From a checkpoint of a small mixture-of-experts model trained on Wikipedia.
Size: 13 layers, width 448, vocabulary 32000, 69.7M parameters.
Experts: 32 experts in each of 13 layers, 128 quick GELU neurons an expert, 4 picks a token, a softmax router.
Training: 483M tokens, 7374 steps.
Below are experts of layer 8 (counted from 0) of a mixture-of-experts language model. Rows are named up (a neuron's input weights, with its number) and show model dimensions 112-167. Each number is 128 + 32 x the weight over its row's rms, rounded and kept within 0 to 255. Numbers have three digits each.
Before each expert's rows: "gets" lists some tokens that make up at least twice as much of what it gets as of all text. This comes from a sample of Wikipedia text that the model never trained on. Tokens count by the router's weight.

# expert 1
gets: ",", "\n", ".", " and", " was", " but"
up0:134121082122127147142177140115113111101161149177115094124136124149111133071094126157164143154166129168154120148152129147135153125107171125140159137202101121062122140185
up1:183111128155147125105188115174116145184092127056134116153149109123088121130117084097070113132100129103130116121125136131124102127105158099125182121114073124070121118092
up2:123084114131149063131202089218135104125121099083107155127067177141116123097035111150084137101136111109088128095125095158133123135139117158090095139168121123087174142127
up3:109112119112157108150135132107104081140128091137143117165088111136120152137167102108195121118077095045147117102120182143106137105080155110173128158101181098115159153133
up4:119132175132147101149085110099134061109103085178128170139166113145123135092108129090125096139157107086189151125161118171112139098137111098138093107098095111122179123145
up5:096158127134155173141135140121154106188099066145040160123151120159108082189135126123123111148095083132122128082139086154134104150117187089177129095141115123147187134079
up6:189126157166127145112176175117120070160141059153129127116128155093090178122150160126166140081134075089108136107129139105112123160138109071181127103146084136139178094142
up7:163154099109125133129144113119142095119084160106154153150105150124165113131068101127066179148118095100144060047094102163144054134139118085125096117117117153131152138092
up8:147108110165173131111170152190117125191095129122103131105134150121126193140085144157149142158100075094130107121139217203106108043113139095132137141115118162145153101114
up9:087170111123110135150147146154152121151122164145129171105206099095108117150094117165096111111164071090109139106088115084130125133119127131116149099048137105109114187103
up10:116052081064124096091131108125132067122150138135151112135151127135114149132110087099117135157086166130165148113114141052143113100147131102161110106131076106070156168124
up11:117152094095170104148183104168089103111124177157042166134094110093096169114082169142119170126147100155144116110138156121116076166053108113119118121121159124137103134108

# expert 9
gets: "|", "-", " in", " In", "In", " January"
up0:121127180105149135087137141115128146125174126148102220110115110123105167136143094156146105131046103114107102141103161116138130121177127118115133093103153100101147158044
up1:066153133099161091142071142115147108121126136084100150068145139144124207099121155128116101118130108150093127083128076195159127119147075144116132102093133122089151122168
up2:117086112100090177106123126120150161131115199111149129164148158191084113081124118183088116144142140124129138136135085145087122140147167162164134137158073203134143093102
up3:118129147140139126128153071082102113122146048160156119103134145101133082090100161076214142109120153129127129125113111142113141122154154090187172169122150093158098167126
up4:078155148123132156110126106106151145104138113157165090167105177157151121168148119102158166106138127149135147150155080167188148073185159137170164123132154080165172167103
up5:094109120111017166117120135124145118052150127122157125134117075156166180079061067109105118087136151175187138187141129139120147134109087155110109069130125086119104097103
up6:130097166095106174102139097176142117114125102131141098179135151119121165143070142155139133136129128148096163159137156170156114112068098151122079122103132090027171160165
up7:096113147224145152093148119139083078077114114168131160086132099116125156127097113187117101099175056165149127171127135172157126163134167133161112108126123178218146138155
up8:099118199073152107167112114138188141224149180091127149115134068169129091189153085087143111125124135136128149087122118157149097077054154153123120144077166077196119109097
up9:095142087129095110087065108109112125174107110144152103110146144148116113094126189066140140152111161139078176111108116134177130185123112098122096088177133142102091083123
up10:077176150147150082138186132130144135139099093185136098101059102083143155180084100116136176158090086109160112110067029128136125132151166122091117104104088078121097131115
up11:111098120131085102064160122079098102192125117168080144177097104130102192136113108152085136172154109129149143126061164137129131099093113126114200070136173198094114128146

# expert 5
gets: " |", "|", ":", " was", " to", " his"
up0:149175146122152093180102171103091056121126082138156102099113146101209138178087074121081119156072120130125197186077118124118127158115098134150070129170169153156137121067
up1:165162063093147077142152182150152088083159122173108097118136143177139087141121134147070088103135114129122067116122107098116112188076106121121053110159078163107139135183
up2:097120160117171098151091133116136128130194115141131167132056094117112139100144100126144148101133096075134105098201135088156124100130136186121124080125109161158200142083
up3:236171113188112129147140149099100152149129086142169130151160090111104167112086185155142130136129137117124205129116136166095144061114116122181133147156113148077123105132
up4:141141134125164126171114140158136140126103078090100130149148073144168139184113109162149187084128118127110128114115160168130150122115092166066173122175118141099131195150
up5:126130159190143141114111111137133103097143126168101152109121115118139190137129143078150164098108169102166161145141107097092097086125191117157106129191137133104088174128
up6:154100138125104103102165172103127053136217178168081183159087133124133107190137140175103156092096148142171137138076121066177103133079103105195114122137166138152122066062
up7:123110104149121144123121121130122079120119050097075183147152105146149144191094153145157132152102181139117154125094169087128121146131126199100160139112033092125184125120
up8:156147087114174134071131168155172085179144117134138156157107085111171155122116105157135083141117108185150145136111149122144103113109135057132164099110100128130115137152
up9:105106109156117117177113147100147133160103133137182101128051117150127085199147083131162182149129157068161115128139182132112118087122125117152127148129111128111110161068
up10:110123181089128148152074109169111127097112123122134130158110121111118071117133115106106128143119109116111079074093117129105131118132071103144083140160122142160146143107
up11:133116184113135095128137153129096100147137138136114152134107099097097101101166159172125141166140121119127132126117042135178093172092123124117109144146147082183131151106

# expert 17
gets: " |", " (", " ", " \"", ":", " 1"
up0:121142143155122145122140084161190146181103066128101154096088184131135156143135046127103137197151083116086106150122096094114156172132122136152148149118134172115091110134
up1:085173117138129130118112180127133128157118156165109168110099150128058065102165106058129164161131146135118120101143134077133152146129140152081096077167083093147188179125
up2:184145134153117133156173131157191134115120147110105130111167100179120181148117106153143153170108144152109102143173159132124128125141108123064119093107138134109157125138
up3:124156182123027148113165101089119125085179137080145088102056107203117114108175102127086143075085197167107121113161135089129126148149186161128126161119110166096155069088
up4:074153202080078113100120049131108135147159156175131109105061108129133192199151176122158115116135114130070067111097199079136097123093122132151134112132106142140115126108
up5:150176115104054142157099167182141143132128081210082114122142091145141122154198146125114124143123120130160129159157141153106130077055077112091207160126158118136127064138
up6:183109112127059170112151100160096094159126113141165108138104064169101106127116152131149125130184180060156081130144161122101136122113187113109161132107159168135085132079
up7:152138125093161131126114128110145110144157133126157140170136124148161159112047116095126137140106144188135119106081119161172143123166134111160118181155105191076113145172
up8:119154103101112106146155115169167154155157105219165098116099147171104116081133065120148124164117157131113138140114125169149103154066095115190088130152182149140174168167
up9:202111143169101101119056130149088135098065107203148105108134110158117133126185150105140093149089116121141142191117091164145090114091068115152091129140146178143173118102
up10:128147125129139168093142077108113084131151122103170113168157144116129087142179166115144157097057137134127112116141138107157151164045165147153145159146170179107131129141
up11:102112146187076135094132088145146104063151171130091111122154041094121104111152101173119067104137138105137090098120095159103167088109141200145133099102121164197171129152

# expert 22
gets: " he", " which", " that", " it", " who", " It"
up0:134154192182155117110144130114139129130127208162097129105147123063134092122142072158101127130132084130092149094143087113150157187147092084175116127103171120144148140102
up1:152148118165163144064156143123146109126096069160065170096110085089105178113138195124162110000159114099149125156074107153161087129092131175105174122096102092145129156126
up2:210098115179144154161174093138165133184122105178092162150124176101153139136116103092101172117205102175154092155123128088076131180168154124180174135167149131165138145137
up3:184109080154112187092147112159114104140127177125091100086110131195119179104163142117157131164133119173119127099116151087106190157154136132105127108161188056083143145122
up4:123150059189127116157138098174165136113139092107100165154082133148103112164184110119113146143144115159086169082111116106209103137191109135095122149132127190155128108097
up5:082154141136187157139106080142150107135142159131096156105145165117149095147075150152115160164127110183146114118127127162229145109124125114114081119113100118111151118146
up6:110130128072097098092152208142145156095126098103102151168130123156081063145084168133156159107073106099097167162065192123150127126171141167144136166156175154159110122167
up7:096117139111103089169135121123135130152149117128182187124158033112151137092142148107110038157128108132150169147101157135066077126139096081105128142119145097139100061172
up8:165092105143058146121142197182143135093067152107155126219088122154126114107077149129166161122175163111145115128149107105193072155172097161125097145095113129145115050152
up9:101092113113122130134163142068155085165137092100064124135110126103168186103160214097071094140125112140144142080122100117133189190112111081122152135130099141072124125079
up10:159159105099114161142128132150163094100185139156067134101125123136154135112217132058128170074097161144126089154187160141097062152109099116123130101178137097118152069115
up11:194103122143179189076145162137127105101172158099149161094149138126129056104151148113091207104138137116114155170110161099106135139106157071142136102120154127100126078088

# expert 12
gets: ".", "s", " years", " season", " time", " year"
up0:143094174112104174102099198150146148125121117130095120134125168140122137144111161099110157107122119135145124168180110144073188200132129097171158074079093132076105119067
up1:189124143112157105093088099151095089115051127178090143123091120152155139092118126120181149148131156106078083132129107096219087147094126141133160153127118097179114064094
up2:103108131163101122135145163141150131126149166120154132077053183148093103169186166133135115147089190141127144118106200147132097087110094228104123183072100053100120174159
up3:137163105147090095125076107110078141151138124154125146126178114124112158121153153153131135123160173136142165076145151102173103129071151109097144044120167054124190126175
up4:145080180105077080132136144122102128142120163145129096173130091111201112158102135175173148122109167131159174137079144107196060157104199117140120145091145137126126129185
up5:141106149078098114104138168177151171168119126136137186125133165087158157086104151075171123135105140141140069123140152110112157079114147122150123155130205158108155124123
up6:165182114121107134172168177204150107190101097130165168109113100094183132093144176130149148149084117158053117127110154139152114101118112114128140108104154121187107140096
up7:120183127116045104169138165130152149131088160053144082120152090130090126115074103118128128119069160133138122090162144182145084104082135095145140071140092102110163148122
up8:152130106071113142137124095166094086152118122087115141084062139140144165137142111122145144162109141098089090131093114202165145114105105146080087080142142160121063173124
up9:124103153109139136129138106147077168155098095133154145133158138178119087144157129154118159098142113137137136136140111156110077109154066117143096103181149143097134139100
up10:155083205150122157122175141163122083130100162115122060127116172133118108143120165114129139133132078079113121181083128116127148117080134136104095141149121137186122137117
up11:109113096143130124122129144154179148123117117186092138160186142133123163121189126076164113115134165174176080155151141149196123157159210140067061080095128131074161113126

# expert 30
gets: " ", "a", "o", "i", " 4", "e"
up0:128175110072178093144116119044141166134107096112099081151147119125140149129171122082094129141108143074134119140125164165015146131124158077113092124152116119120127171034
up1:074104143150015139168137168094093112144119102092146171192091147135086157112114121116164127163105143146093097163115159109160183127106110126094131153181116083122160094158
up2:159139114110179180102143123110185116069094113169144147128100102127154167046101108132103166127084114074162075148124134159144181151135127121126127102068107205078122110084
up3:093087112175131111147137145219141086102133109065127084180083108133181116107098135126134164154138098132180064105074152197120104099115089096168165114169077136171116171131
up4:127171170163133152122076068084177114137171123118129135095144095094093226067146066157154086092124096164085091136094131110169098091159140171122125107169153113084100152102
up5:114183165158181158136090149145225146137100115079210133129108115130156127082079126165104141124106084130159143162107150177119097083120111083081129128103096082118214143190
up6:113114168100078078142096210140150147125135141165127129135113152205175121120156130091148094159133056100130156105129167044135103127170092177117140134145132082082133134117
up7:100166126129165145202151122140084079117177138078107159096170110151130122104121134147144128146106111067145078137075123103190122140144158060053136134118082122156145071147
up8:125138107093193102180168176071143135107110088122085095136099076138168118112182125135095200145094167074167121132133096177157115074113117079136124127138126118083132157100
up9:114120122139098147074185122131112172121121113113123056116098159158150142144123092122149125086117106145132120094091133140159157103102119119073135094174175191162156134160
up10:157181135088144073121136095150165079113100085142146128144075151137189089145087076142106097130110181188146165110115174119127130079052139141115169061099112202155102120139
up11:136170132133160105141139134166145136145097150128095111118139128109118176097111107119077154116159146111127076149071169100162172142116106142141139085152167156194147168134

# expert 6
gets: " |", "\n", " ", ";", " —", " 0"
up0:119082151080100123119184088100122104142136180166105118137152159157085140110116082107096111134100135108093149139140153149131151145123150112144086104167139168119140138098
up1:200152155102125128187085149168122109149081130120141123120191137155164094106178123092134019110110136123140137086169168125113148091128105131147133114185105085118134135098
up2:140129155120176076111140135121154092152147161119099155120138150096115127104104099158092172180139154096073119137165111088135134092068139131143156091146147100148104138110
up3:151063147129089167074124184126149168096135134160155091093039068143124140117138137112156125150147121134106112146124138085133144141112170120149071127091186132118124149173
up4:099139099134125086106121108162179082124144116145134139158156110102122155049118104120109134088123197085081101103096076126107132138135178077101114100097136109143175116194
up5:159087143130178051162156078131133140138113142113144148114146122137167142131164149154179166127179061149145105054130193074110166094144159120194128139167180116114126126177
up6:113091145130118194173125097125142129181106131137111080130177181116117102152123126113117148164172098115191148092093099136150095094165097190100152133195103127092159102120
up7:181144140079122099090107119074142099110181106122092136136109135132146173021178128149126165075106103085125130125126116127199062123140100135191080138157129191096136126148
up8:143132138055130130152121137120157125089154156144142125172147140120099135095141022126100123101103140092119109066134128123123140101135138117130168071103122109168126122111
up9:139063149116192133115150116109030130085106102089125147133108111134150188088080116128142138135103147069150172100139135073098149100154085133096162159123133104092133152134
up10:188165191133136118085119137140126175127185173144134128152125150147142133116158128145133129125131096105156112128164152186161068106081138115132160156111125150086119119135
up11:117164105160135123147102070141134163178139130130138099137080184200121154108143134125173212090065107145042199161146166180155109155098126145084187120127158094089169112166

# expert 4
gets: " |", ",", ":", "|", "-", ";"
up0:111162113085111119156115120140084088179113139093078168117146131152192159068097100090131178109042089138202129146153080161193152137118109108112158121102127125088136150102
up1:162127139103110136123142124166081163120168134064102107107073154156125100127110110151167120162122185086165176149139169121124143120110125140175094157111124120179147115134
up2:192114144153093071134141083131109145150047129145113113102136063141121107150148128116150202119141163094103089152131114206154131063171088129113123133185083175103129147110
up3:165175186183100153098105133174150115140144040204142163142108194102132120140187092085146148164098127129119152151081190127137153141104134110095152127140144211115132156116
up4:138146122095138144162145076215095087177119148156162111098137080100144090128160175146054143123130153134123100091168157086132120145131144077149119106155156093151121129149
up5:141122177090097094156090134173105128088110122085090162141191127157093138135122106104128132145137141115147197088126149076111055113103162093125159106169089091141148105118
up6:066122130136198086134212126187086124106149099141084148139135134138119166180144170154118125191182112163161096145144168093111137103080112130086107127162164101097062165169
up7:134156148091136168121082087151129191070125114151105091116142143127115111139120105117134156174159127146083168150103094162138099158102149179138117110146125140107141205136
up8:135228130126145147094133091134104095084150119178132165123135074159124100141130072072082158107104157134157144130199128125139091122154165067157150105153142104114161156118
up9:125121148097141102155181068177123155096101065167131123125119106185118121112076137126174209141089114095082210138125120170098094069101131158079147122149119202106108097129
up10:140184087120088081110109166135192102143194161123080092060120094149104176128112164122132102097139080141115168089041134176123144101102107156094092132147112088115072062161
up11:159150141094058091127137156143162180150203157113122117152176090108158044124110180087074127122172095144162191136093117106127090172092145212112096146181078095144177161100

# expert 29
gets: "-", "|", " |", "==", "---|---|---|---|", "|---|---|"
up0:155185124103122147183130125091147105159117117163115115160180127188061089125152137145122053110191109127131141096132116076101126194112119176133100103155123117102180109168
up1:131139121114102138109099118174044103198075121139126146174134126117149060119138092128123174103103120151155157160147102144087153113102172128144126080169162098112120073160
up2:131119181160089132162049087114082139118123082068169188086180208122125126130172124094127078175150112143155123128131227111127124135105125088132130124169111114124143154121
up3:130043149149128135060128181118105142139131094084175112189103091101153116158132094120145169124067104156173150154098141125085101152075144153098145156104136143108137125130
up4:097136167147123111085155154119124151218126145170069089082126114131043057092091095088092140135119145083149187122079133154075136173118196195176117149142095150153201132127
up5:125124113166147078153116121162129174159166127109140147178127136107082077115166144139112112096117092119126132122171201108075162150079101124113153105129115157129153116166
up6:121129119194126123120141103129039114094115176104103191143144105110101112103139058129094170085128103133103132086134136094110067138124148128142160158123092133080089178117
up7:121078179115201154097143136109153152101088128149127133134124135102124144137134118093166156045165128117135048108118098167113122101124162087133133121202135102172125158106
up8:093093162107150074131155118162109097094128132050132122159101183136141137118148129083089073149088109055163132186166130143163125122156119153087113107204153134130096143082
up9:102087166172125154150121177106133132131160124160133156098136148150117134130112129160063113141162134137164106143118166134078115149161108100160143164111125139113133105132
up10:129146197181116123180173112185098099112108108170146131172117095144128156139083104161148104112190125103129115112143120151128120081116158127078178143126129174136076137174
up11:147168126137121139118090162134162085150173157153110144167181105091191063128121096131156095091097177100151146138146129096136091140093158100113093084102154102148084132105

# expert 3
gets: " (", "S", " S", " J", " M", " W"
up0:125108129129132129135168070061191165165099180118121094155112116138111071131144172124133119136096112112157163102137092114111098127122109130147103125088127193127149126137
up1:156161138107061096169153132109107125122134105122134106182115109140141160062134133107119121097202108172169162102128115107123164169110147156147109116114166090143180145074
up2:150147128141120120100031118131074126163137108077168142154174090114159149076125115117139140085103170176143093146115119110124120123109210182167093153128137125092140151094
up3:112100090096168171106108167163033105069155127061130128127126127170098177115152146183159135072105153152069135148075088096115116096123163112132139059122168104151182162042
up4:112142144072162138135145146146116155135143108124142176128146156204131158188096091098110142112123164138133068138080108135071144032076136166178046093162134125069126121135
up5:100099152124081089101157135119133086118151115155157125162128154163113129114182134069129124157125113139083171170123091122132128160157178153189084158115180123167133155089
up6:089173123164123126149099141130086102148130146109113094158117129085110152193145159139113117126141129153110150150143073092104135134131103132119145065054150145100092139109
up7:146114180083171102105154158158102168135137166133177089126127084101169086149116106122112138128078153123105128098081153048122182110103180165166062173090158098133151188174
up8:111072122167082190121108127122190170118124084161131085144169116094116177133119096102146078121125123119059129193110097139159167069167119134122129081135078099103122103172
up9:137152142087119112135160082170131093166130117219082092168085123110168119145111134179154151083201109134122099073166059091080103109117130121135130118118087102185126136144
up10:141145149120157124081136117106098111119142140123090126073050018098147143096104102122046091114120171088116062073121106108088127129100138156143065130095152138157083176129
up11:104178140125104141155150038135145098128167105149121164073124086160144075128107189135152133115085145132075127200111126116165051205117158156089119119075154122190113119156

# expert 10
gets: "\n", " |", ":", "==", " =", "==="
up0:090186187132129114128165137161078200141122159100111122111124183135186138105110089133196125117123147116110150162193112091114108102083115118126128113101143137154114167150
up1:117088195126109098137120143119155066134175121150133089191140114166127189064139059090136169134125152103100147149119145123179121122126128072156146172123070136092137192070
up2:081121121115114053155174184138102100144099108112154086168150134083132179112112150050139115128097137126105092095152109113140133129129158145143055121130173103067106137201
up3:110115126073152091228128117121066111183097110102130168134134162080195089157104120143120149121082111109134149141157062152167119084148109156147105163124137055120182150178
up4:127101118128090074112084219170161114093126121156146165145182169122171141076080087096096085166114126088096107121162151056204199056110079096109106147137162094134133135126
up5:148145111163128095087127162145132190103111074216150073114110079132099141144063137096137122091116166114085068140139188247133094121150156121120118136095168138135104143156
up6:106152117114134136134201101148190136132155143100085089125154089155133101148104100178105115063122104064065158097152119111112157135100223143104155112130097133142147103147
up7:169169175082116128163136119166136144082191114138124096085168133160161119144102132155094104133118094134138147127142097120134104076177100158140155109120142140152108084181
up8:158099114110131162206140151145136133097194096121178164154150145125127119132117140080151155166129161109147090151191131114176174123167153142138124082138107142131163079126
up9:121105199189100080148112121038109081098122118105172155125096113144181144143095145107126107126103100110136047094133100086177120120114121134070098167098127137087097174134
up10:163151151148137120122160109137138151153165099165092152093164168115225138102141150119138147208097127127158079068092135116130143148081165076098160161163096105127114103164
up11:202120137103145235158134189096108087109089118118150141090152117140189155075091094107101167134166163102129068103133094133123177115160180090151118117125150050084119128211

# expert 23
gets: " the", " in", " of", " at", " The", " on"
up0:110139110111157092124088154139136096136084123163109146159078125108132097119154165106141184134110096101150135158082135090094129170153121141142084070211160167174075064145
up1:179075109124135136123121081131128101109152111153174091110163131146072110116164169114158175179180079084106172110129141125129127068086059127060152168152080099174147117129
up2:055133100163180077110129151139134164124097186102160126130146183104158158100168093131147169100110100142134111133128209107132103130134131118119153134087094104111121150153
up3:106166174178092158172175177113133129154151095130161157089099122128136146186140058129121140138133101086148119120152152129140133120152096105181136152081150105107161137116
up4:138134128136111118173115141139144090130110140119137088158124156160163136117071096142121133159168087081069103181164155174168106126087154135141170164141135126142193151084
up5:074156177102091104171174137101140151164094136103098174112149094055149111130112164148152125131116086165152096130107176030138154100077139089124147097214138165102120138091
up6:131119124147102137115069125102151132135124096140156135138103139126134103083094093124067107147171091116057110163085160113125189143110173117039132101114096171161098146121
up7:087102129131106101110134063179138162117126149140134113134129085180170074156084095097145142168146150108130094113150129109154124126156128147138133132131107140122148077102
up8:079083125145173109131094160071157074088190151140133101158123056117147114102152100122109135139167151145137139072174163132107079113148156193148119139149136140156129180081
up9:151120064147130030162134147127053082130099170176137154070118174178154102199120148106121141195110087174105094101084131118119122146152154127110132115187128146150099044177
up10:104114074133130153170064191132169116128114141149126126056102083094156125072093104174115148199148128131071145175123139108088179114063073105103130059096172216167118095162
up11:158094116187147144171085132119127076158118116092131094120164071123137194146132152169149134162123123074118104134139187116138162114119096090183115125177200163142150206208

# expert 27
gets: " the", "|", "===", ";", " The", " as"
up0:144063140144118179139143112160159107138157169151129145109092149157126167105056118097142160106128159053090126106102134129194176103175085112117116122152137109158104073129
up1:177065084119151140149151104122117169136138156079152146090145149101166176140120155157138100133111164132147075092171186140151129095082074122122127113116094111117173125095
up2:123118063172124113126087140149165125194134135109149160098120132073119087135136077166117109159119118120167144108069126168117116131135143118108104109125208077113119110136
up3:095124125093167039169098109149181100175119122099123124109108101114134122139136122151119122115135092155135087109126130082119145146058117125125106076131172129127110138088
up4:091133155167112175062067108126163181197176111084128092117161128114143111131127115048125174142212136120106142182131133096143106128107128077128147105185189168174087063157
up5:134110167146087073099136153153173173126138079120081114050168159174145153133139161114138107109120110098176098092196110165131132151086142139181088100110144149099204176125
up6:079083133142077111157092104152067058159105144161176112110108147142116091127139095098129137067153075136189056176122089158082135135162142192079108120125125158187099168107
up7:144094156146113122125119097131119139157079115142160116104133151140082160160106140113130151153084138091043144130160161111126090091208067126117157155109148083094106118121
up8:168140195116070153091116158052120117110198119117088150200110166098070162161133146091144153185149147107142125127157137153105087154127161111137111168173094109116171121109
up9:119174170085132146117094130129053139085144136110106129113167104096154148076177181189154141124126104098163138125083186159157135121132094158089188111169128092135163124133
up10:125139108144104081163173127149119156196110108145178153082074157059147132110159134108116195097110141121094101098104105140090108133137174187101119152147126100139065131119
up11:113101152117117162162115126089156108165117104152091138121129159173075121124121063149150052110107115106127104076100111178138083133150179043169113121089143169142142131166

# expert 2
gets: " a", " was", " is", " an", " were", " as"
up0:175134146158143114107096181116164107183061047083070152132109158109143131170135114127194098137180121145120095126154145103112161094102130138119114142086153097094132076156
up1:128121161084147099059126130162113092180095127118160158182215132110152113086209205116122118053116190087156098144077061125156158121061127114112148087121106096138115171098
up2:144116108117128117125138157109134195120136155216129171115061071147139052073117137139106156151121038140099063125134140154164154099125220105165149075108176136118182152090
up3:136099125152145124143098155141093170037134058187163129084140132133108167150136176152138137135104148133197081145103149163149145116102096123169120144138148065152141149114
up4:123149137159110090178080110195144177119167119138113117101148102083112111157139137181069117142115120205117126050117104114153126125176138091135123125079098149159107143193
up5:180117154131130149153098134109094180061196210139171161134139129184157085108165166078149179114101150138159138123088083175069089080131099099110110159148135139116109153162
up6:108180116140178040148089105133184101131111144163063107071178073122173204187144127118143137128149131149145109146117099092139149145161007089105188111190129075174092132151
up7:150126100130135090112093054148108144151147141149089140142104139126095139141086122148131159140134186177201131133164138112101141074108135106171083195143160132097110132142
up8:069087122116108135116158177121115121127098168113126107172149078115187135192076121090145131136129051112140105148102201162105148100166107121176120056103130121162114136077
up9:113120087147170107173148144078091070146066140188171109094119083179156086147161118135126156081125146171160078118172131072128096176150141144144129141080156116151167211133
up10:122131128136156140155128104066100087163099127123134137106110122151227126157156095137158161148107175133163178046137151100061127159126113162151105126124069121132093043123
up11:103168116115168103117144160133175116148062106135142142141121138122110123076152106119145161123103106123128121123095072141112110117094074064159119151147141088150149085132

# expert 15
gets: "-", " A", " \"", " The", " Al", " S"
up0:131155102163136111188144149086105118146131139181169179152148114150146120135141133103157129133141128138139120122143142119097111137102122103160151162122087110150164070106
up1:117188124129124171088091144081139108164141127132094107143090131124125165096079107136145179170067130117113134135108136142145161177089149099088121203156186195161133113145
up2:134217147084172145150127065146134121183091100097120113146157120089179101137110120094158131113131160155150218143100185088174111154068105171091133113080130104100117130150
up3:137139124109120127121141141144085163196118143139146188146143102139103147112123090158102124088166146099143147097127169132092103133141179103128123153162123103095181105103
up4:091103122124151118098113086123128089154104105167118184119090159113109099134125111148111148128120174188145101059129067061109098118122099106072117109090133193150144116083
up5:157124131128135186133151137116141099151158126131168107181116130114214165133067100127110099096127126073149119157085161114060031136112114140123135126128186114144169149106
up6:139097123140106116152129165120141108105131175153122115070134099120189178087089097097132142129145137132131118191153138126146132175133138104128196115127133086136137103139
up7:087096172108115094138137075106115125137086101207099143170085142129075123114052074154094179139131105120161149155149141142149143084171076138088149133179089122137125101120
up8:146150121128158135052156104194150101120094094162086164154129114119104101145125125139105147193177108149114129063113110123188069153080099128087135111159086090166174101133
up9:140107110124177065123142130120116121105171154086168105144113141156131131057130114121143139099122104128132127160167128090098165101132100151111069159155140138134098091063
up10:043094185081097125107085052111148110138089127082124198142145121100080101186170086044134094133145083102088126081156097110118133134141172101127155181182150115097097095090
up11:138163152146093114088102097143145139124089159149085197103084146107128107121100169114135202118093178192164098142173073080175154144125139127118093063107127209114145108113